From a checkpoint of a small mixture-of-experts model trained on Wikipedia: 13 layers.
Below are experts of layer 3 (counted from 0) of a mixture-of-experts language model. Rows are named router (the router's row for the expert), gate (a neuron's input weights, with its number), up (a neuron's input weights, with its number), down (a neuron's output weights, with its number) and show model dimensions 0-191. Each number is 128 + 24 x the weight over its row's rms, rounded and kept within 0 to 255.
Before each expert's rows: a language model's description of what the expert responds to. This comes from a sample of Wikipedia text that the model never trained on.

# expert 46
It responds to: Politics and civic nouns
router [131 141  99 138 139  89 144 136 115 105  91 150 135 114 118 134  96 140 141 122 141  95 123 121 147 179 166 150 138 165 123 105 130 127 138 138 130  78 121  80 121  84 147 114 124 102 170 135 109 198  71 121 107 109 120 114 175 107 152 118 165 149 123 129 160 122 123 134 122 169 103 126  62 118 102 127 117 135 147 149 125 119 118 113 136 101 109 132 105 150 129 149 172 112 147 138 136 125 116 132 116 145 136 147 106 131 135 146 108 164  88 107 113 127  89 135 159 139 106 155  90 118 180 160 139  99 159 130 153 150 110 105 102 114 124 141 129 180 110 127 118 155 160 142 138 167 129 135 154 143 121  89 165 123 155 104  76 145 143 100 152 168 125 161 113 122 155 118 118 111 106 147 136 154  87 141 147 109 156 142 108  91 136 135 101 107 143  80 164 167 127 150]
gate4 [108  86 144 144 133 144 124 135 127  63  79 110 190 100 122 111 117  83 122 146 138  94  98 119 112 149 126 165 122 111 153 106 121 121 144 169 143 138 165 121 155 134 172 137 135 106 145 132 182 136 113 138 134  86 126 135 136 132  70 130 136 153 116 140 144 112 136 144 119 109 137 103 117 133 122 114 108 128 176 123 176 131 159  90 129 134 112 100  88 173 130 145  98 106 147  89 120 158 150 142 142 131  97 113 123 131 151 140  94 112 102 140 151 113 105 130  95  94 139  93 131 129  98 142 162 144 118 104 119 126  97 113 127 112 151 105 126 129 135 128 102 152 121 149 127 120 138  93 143 167  79  92 129 113 101 115 130 133 123 123 156 134 127 117 117  96 124 127 168  43 121  84 128  60  81 140 121 141 134  90 104 127 124 159 122  90 119 103 130 104 131 134]
up4 [ 67  98  90 136 136 109 130  85  98 125 110 132 162 100 136 116 123 145 131 133 136 116 169 152 127 123 130 106 162 121 161 132 156 101 142 106  99 131  97 163 140 151 116  89 105 141 163  97 110 131 101  90 127 131 140 112 138 126 135 128  92 105 147 118 127 106  82 103 123 112 120 130 125 141 102 104  80 134  81 127 133 115 152 122 101 145 109 114  99 144 128 103  94 119 101 119 126 117 153  68  91 118 170 171 140 116 123 157 147 115 136 139 127 174 164 113 156 103 139 166  71 155 113 150 101  99  95 153 107 123 161 121 107 171 123 145 161 177 128  98 122 186 119 125  86 123 116 139 123 144  88 120 105  92 118 168 111  82 144 102 108 106 104  93 130 147 175 137 106 156 123 126 127 138 134 127 134 129 122  94  84 145 130 139 140 117 148 127 153 124 133  93]
down4 [123 193 100 131 155 177 155 124 132  98 120 102  86 137 107  97 156 119 165 138 149 157 133 114 147 126 130 170 131 129 101 131 131 120 110 142  92 123 102 120 107 175 117 137 127 154 102 103  83 112 132 142 128 155 142  90  78 162 106 165 160  71 148 132 147  97 150 105 130 122  99  97 134 124 153 150 154 126 108 110 115  80 150 153 136 101 112 153 135 141 108 133 126 110 111  93 125 127 177 118 141 115 160 131 110 147 116 131  81 122 117  97 108 153 107 135  77 111 143 100 113  83 143 114 135 113 117 132 136 159 113 137 165 147 147  84 103  89 151 157 141 114 137  93 129 113 130  92 119 118 102 109 124 142 110 177 134 121 126 129 143 123 123 105 116 166 118  56 113 148  87 142 138 101 100  97 129 109 133 115 122  90 109 155 158 137 133 163  90 131 151 121]

# expert 54
It responds to: Infinitive to and modals
router [163 123 106 174 144 122 155 102 127 124 118 151 107 142 147 129 107 110 117  69 122 143 117 132 170 153 149 125 116 141 125 106 111 168 154 144 149 131 118  91 109 131 169 137  95 120 141 130 135 130 108 107 141 131 130 124 157 140 146 125 172 156 132 189 145 119 110 152 170 118  98 135  66 134 143 138 130 170 117 147  94 156 133  81 118 126 121 128 108 105 102 108 125 133 136 111 134 124 148 134 176 137 151 129 117 135 138 128 129 116  85  87 109 130 119 135 152 160 155 152 157 115 143 152  82 135 171 102 105 132 164 132 118 119 113 170 110 158 142 151 133 163 154 159 136 147 158 150 136 163 112  74 148 164 166 153 109 134 119 124 119 161 109 136 117 142 143  77  62 112 117 131 134 151 122 129 139 152 163 151 140  80 111 128 108  89 183 128 170 150 153 157]
gate4 [137 129 135  89 132 146 133 135 144 161 153 153 132 148 163 157 121 136 137 100 124 171 116  80 144 107 109 186 113 105 145 161 122 102 155 125  98 111 108 121 173 122 179 107 139 114 110 155 130 131  90 141 117 120 157 138 129  85  83 126 158 135 154 160 104 109 147 160 115 113 112 105  82 148 154 127 132 121 152 143 141 136 147 139 121 126 147 130 118  95 151  72 133 144 141 144  99 141 150 125 144 120 105 129  89 125 150 121 145 149 120 128 104  94 121 126 110  98  76 169 176 163  91 179 133 154 104 124 171 110 145 157  89 133 137 119 117 109 103  99 110 120 133 124 109 153 104 138 111 127 178 121 117 163 120 161 101  85 110 100 119 124 127  62 110 123 147 151 108 142 111 118 124  91  84 100 140 142 150 147 152  94 111 129 139 113 143 138 114 157  79 157]
up4 [149 118 174  95 127 120 127 130 127 138 123 157 130 130 139 144 105  80 163 152 157 133 135  94 127 102  88 104 140 155 107 102 126 105 112 120 100 107  98  92 120 160 138 106 136 146 123 108 165 120  86 130 161 105 135 139 102  98 117 157 138 125 111 133 141 127 117  82 127 128 119 154 103 158 123 150 127  90 140  82 152 170 180 142  83 139 130 131 126 144 140 114 126 121 150 123 138 105 102 150 129 137 127 128 134  52 131 114 118 113 146 113 158 108 140 149 141 136  92 137 115 122 132 154 165  99 142 100 128  84 132 165  91 111 123  76 115 167 111 128 137 173  85 163 125 119 103 143 116 130 148 124 160 143  89 137  97 175 105 106 120 122 177 114  77  90 152 161 161 121 125 173  99 119 112 113 133 101 155 134 172 124 101 148 119  93 147 136 150 102 113  97]
down4 [120 164 147 133 142 112 105 140  92  55 117 110 217 102 143 150  91 126 151 132 127 139 134 155 139 111 121 118 145 117  80 188 123 123  89 104 146 142 107 150 156 120 133 173 140 170 115 113 150 158 130 117 161 142 130  71 111 142 110 118 175 142 118 122 119 103 118 137 115 119 147 142  92 129 128 153  81 129 150 113 172 127 129 126 106 107  92 157 132 150 163  84 110 129 114 118  83  98  99 137 161 127 101 164 129 125 134 112  96 139 139 119 169 109 134 131 116 156 104  99 141 157 139 147 145 141 139 145 122  95 140 173 107 151 122  95  92 154 153 131 134 128 109 124 132 131 121 132 105 154 110 103 107 124  97 126 156 176 140 139 146 130 107 129 131 136 168 103 154  79 170 116 101 134 155 139 115 131 145 105 104 109 151 116 102 135 165 166 119 134 127 102]

# expert 23
It responds to: Single digits
router [149 122 111 192 159 127 141 127 144 116 111 175 138 123 133  82 115 122 127  88 149  85 142 145 191 161 122 131 155 132 161 121 127 130 152 119 136 106 129 122  95  96 162 142 113  96 107 155  79 149  83  89 119 131 117 113 146 109 125 143 146 155 106 149 154 181 113 118 150 165  78 109 119 187 137  97 136 150 145 151  75 150 119 109 119 109  95 131 152 125 110 121 135 138 115 123 158 110 147 106 135 148 143  99 100 158 125 155 130 152 124 105  93 151 106 125 134 180 102 152 103 114 147 131 136  99 126 114 135 149 153 101 100 124 133 167 114 128  90  95 107 128 129 115 123 132 127 132 144 167 147 117 167 163 118 149 131 158 143 161 136 133 120 145 134 135 176 140 135 127  97 144 128 108  96 105 153 166 158 153 140 107  64 110 127 115 163  97 145 143 152 155]
gate4 [138 133 149 108 161 121 140 128 116  83 134 145 125 133 130 141  99 135  93 158  83 148 139 109 122 167  98 156 116 161 141 117 116 133 101 144 159 141 123 155 118 137 168 115 149 103 172 117  78 114 161  56 165 116 101 114 110  99 137 145 112 152 108 128 125 112  97 128 141 117 141 114 129 137 157 116  87 181 142 151 138 133 134  88  78 111 107 113 100 139 114 150 118  85 151 137 145 128 146 125 123 153 139 121 133 129 170 157 124 129 112  99 111 105 116 168 128 131  94 143 123 129 126 140 142 121 114 121 148  73 181 116  95 150 101  95  91 150 133 148 135 129 167 136 137 158  85 142 139 177  88 133  87 151 146 101 157 165 107  94 135 149 127 127 134 116 191 149  99 117 124 152  84 146 122 148 105 148 169 131 105  97 116 105 145 141 165 105 131 136 111 104]
up4 [113 114  73  88 159 120 125 148 100 136 138  84 121 147 112 132 153 117 160  86 144 134  90 126 103 112 122 139 133 115 151 133 140 118 128 125 144 108 164  91  86 134 157 121 130  96 101 138 138 105 133  58 126 166 108  97 104 102 114 137 105 134 116 137 145  73 138 158 145 145 189 133 122 129 130  96 134 149 119 142 110 140 131 153 111 115 149 150 129 108 130 151  97  90 166 131  73 131 138 104 132 150 110 137 108 113 121 110 160 107 115 129 162  80 115 166  95 133 131  90 140 137  90 117 134 136 121 151 181 118 158 148  92 129 105 111  86 124 142 131 124 124 126 157 137 134 100 136 158 149 154 100  65 160 135 175 124 144  95 108 107 148 138 122 136 100 153 150  89 144 154  93 102 138 119 111 117 127 137 104 105 142  84  89 140 105 130  78 155 108 113 101]
down4 [127 141 115  81 170 131 148 176 109 121 132 106 127 134 137 130 126 128 159 111 144 126 153 173 101 129 146 160 119 100 164 119 120 143 119 109 140 143 151 130  99 165 156 132 100 160 119 134 128 105 131  58 138 160 108 108 132 111 118 139 133 113 128 137 115  87 120 133  77 132 130 133 102 126 133  93 138 138 152 145 103 129  92 141 120 168 136 132 121 129 144 159 109  97 123  87 112 129 130  93  94 112 120 119  99 125 152  84 156  98 101 152 172 102 153 125 103 113 161 112 138 102 112 108 147 142 147 119 169  93 164 152  84 144 168 131 118  78 112 160 156 114 162 152 110 147 131 133 141 199 100 126 106 123 141 146  89 139 128 111 101 141  97 118 142 139 104 123 109 113 175  95 103 138 124 138 103 135 104 112 102 149  67  93 146 120 181  91 115  97 139 115]

# expert 16
It responds to: Common prepositions
router [137 149 101 143 143 144 138 147 166 121 118 141 106 138 138  69 111 152 101 131 142 120 130 135 142 139 125 161 134 154 133 126 110 130 141 150 140 124 142 150 142 133 116 149  82 132 155 143 105 131 111 115 130 122 129  88 148  59 115 120 135 122  97 164 149 162 168  99 137 129 126 110 124 114 120  78 117 112 163 137 101 135 155  79 132 141 130 175 113 122  80 111 137 175 122 140 129 106 142 107 150 166 133 106 118 125 149 139 136 121 104  99 108 130 108 145 201 161 125 125 118 134 125 163 105 101 188 173 108 146 154  95 113 130  92 165  79 149  82 103 130 131 119 116 142 158 154 114 126 159 146 107 129 147 117 114  82 155 102 127 105 122 115 167 107 146 131 138 141  85 120 115 187 124 126 132 167 191 158 107 109 125 102  88 117 113 151 118 129 159 132 150]
gate4 [140 135 114 116 143 109 105  95 159 122 129 102 129 139 131 142 147 166 105 112 144 167 160 125 101 138 159 102 154 100 114 127 112 103 110 126 133 120 116 155 131 113 124 146 136 118  82 112 115 147 124 110 125 161 117 130 155 105 100 143 127 145 126  89 138 145 129 131 124 111 121 127 102 118  83 143 113 138 125 195 110 137 151 131 131 111 122 124 146 127 129 112 190  74 130 125  77 113 133 141 159  93 143 138 110 141 189 137 142  90 114 118 119 123 148 114 144 117 114 117  89 159 118 153 101  92 187  77 139 138 115 137  94 117  74 124 118 157 120 151 114 110  93  97 134 129 171  90 100  66  97 141 124  83 109 133 116 110 131 139 158 175  75 140 145 158 112  86  95 133 105 149  90 103 118 151 100  90 101 119 150 151 111 118 120 110 123 107 170 125 149 149]
up4 [116 118 112 127 117 168 130 120 164 132 150 119 112 125 145 126 180 133 124 154 134 139 147 120 128 152 137 122 137 151 173 141 121 129 174 121 138  60  93 161 127 126 177 131 122  93 115 127  70 150 137 170 138 121 105 119 130 137  97 133 199 118 122 142 145 114 104 137 120 129 113 115 140 155 121 118 128 185 103 127 118 171 142 167 124 109 150 132 128 132 138 124 145  99 106 162 120 157 120 118  99 156  92 145 178 105 115 116 132 137 124 146 123 138 108 145 179 138 162 143 112 131  86 124 160 131 144  96 134  97 114 137 133 125 168 162  82 180 138 118 126 108 118  88 110  85 158 165 173 141 125 113 114 148  89 126 123 174 134 131 101 109 135 155 154 132 147  84 132 109  70 121 107 136 136 162 123 117 151 120 113 154 144 105 114 141  84 183 111 143 143 144]
down4 [112 139 129 177 116 139 135  99 123 187 152 131  91 139 154 110 149  91 127  94  79 129 113 157 109 119 139 141 121 109 122 127 158 105 166 146 108 126 142 144 122 128 132 144 114 119 204 150 127 114 157  88 109 118 104 156 158 103 119 141 158 118 117 160 138 116 135 117 159 146 113 162 136 145  81 104 105 165 131 111  73 131 125 126 138  97 122 115 130 133  97 122 173  66 118 129 134 142  96 109 127 119 115 149 114 109 111 122 112 107 165 130 114 119 123 162 145 133 153 138 142 103 100 128 144 151 150 107  62  96 109 113  83 107 124  95 142 132 131  82 123  80 122 109 150 100 114  95 120 146 152 106 125 100 135 133 157 120 150 128 101 142 128 150 156 164 124 109 100 150  90 131 111  95 173 107 138 128  97 155 144 141 100 136 105 138 145 109 161 189 105 165]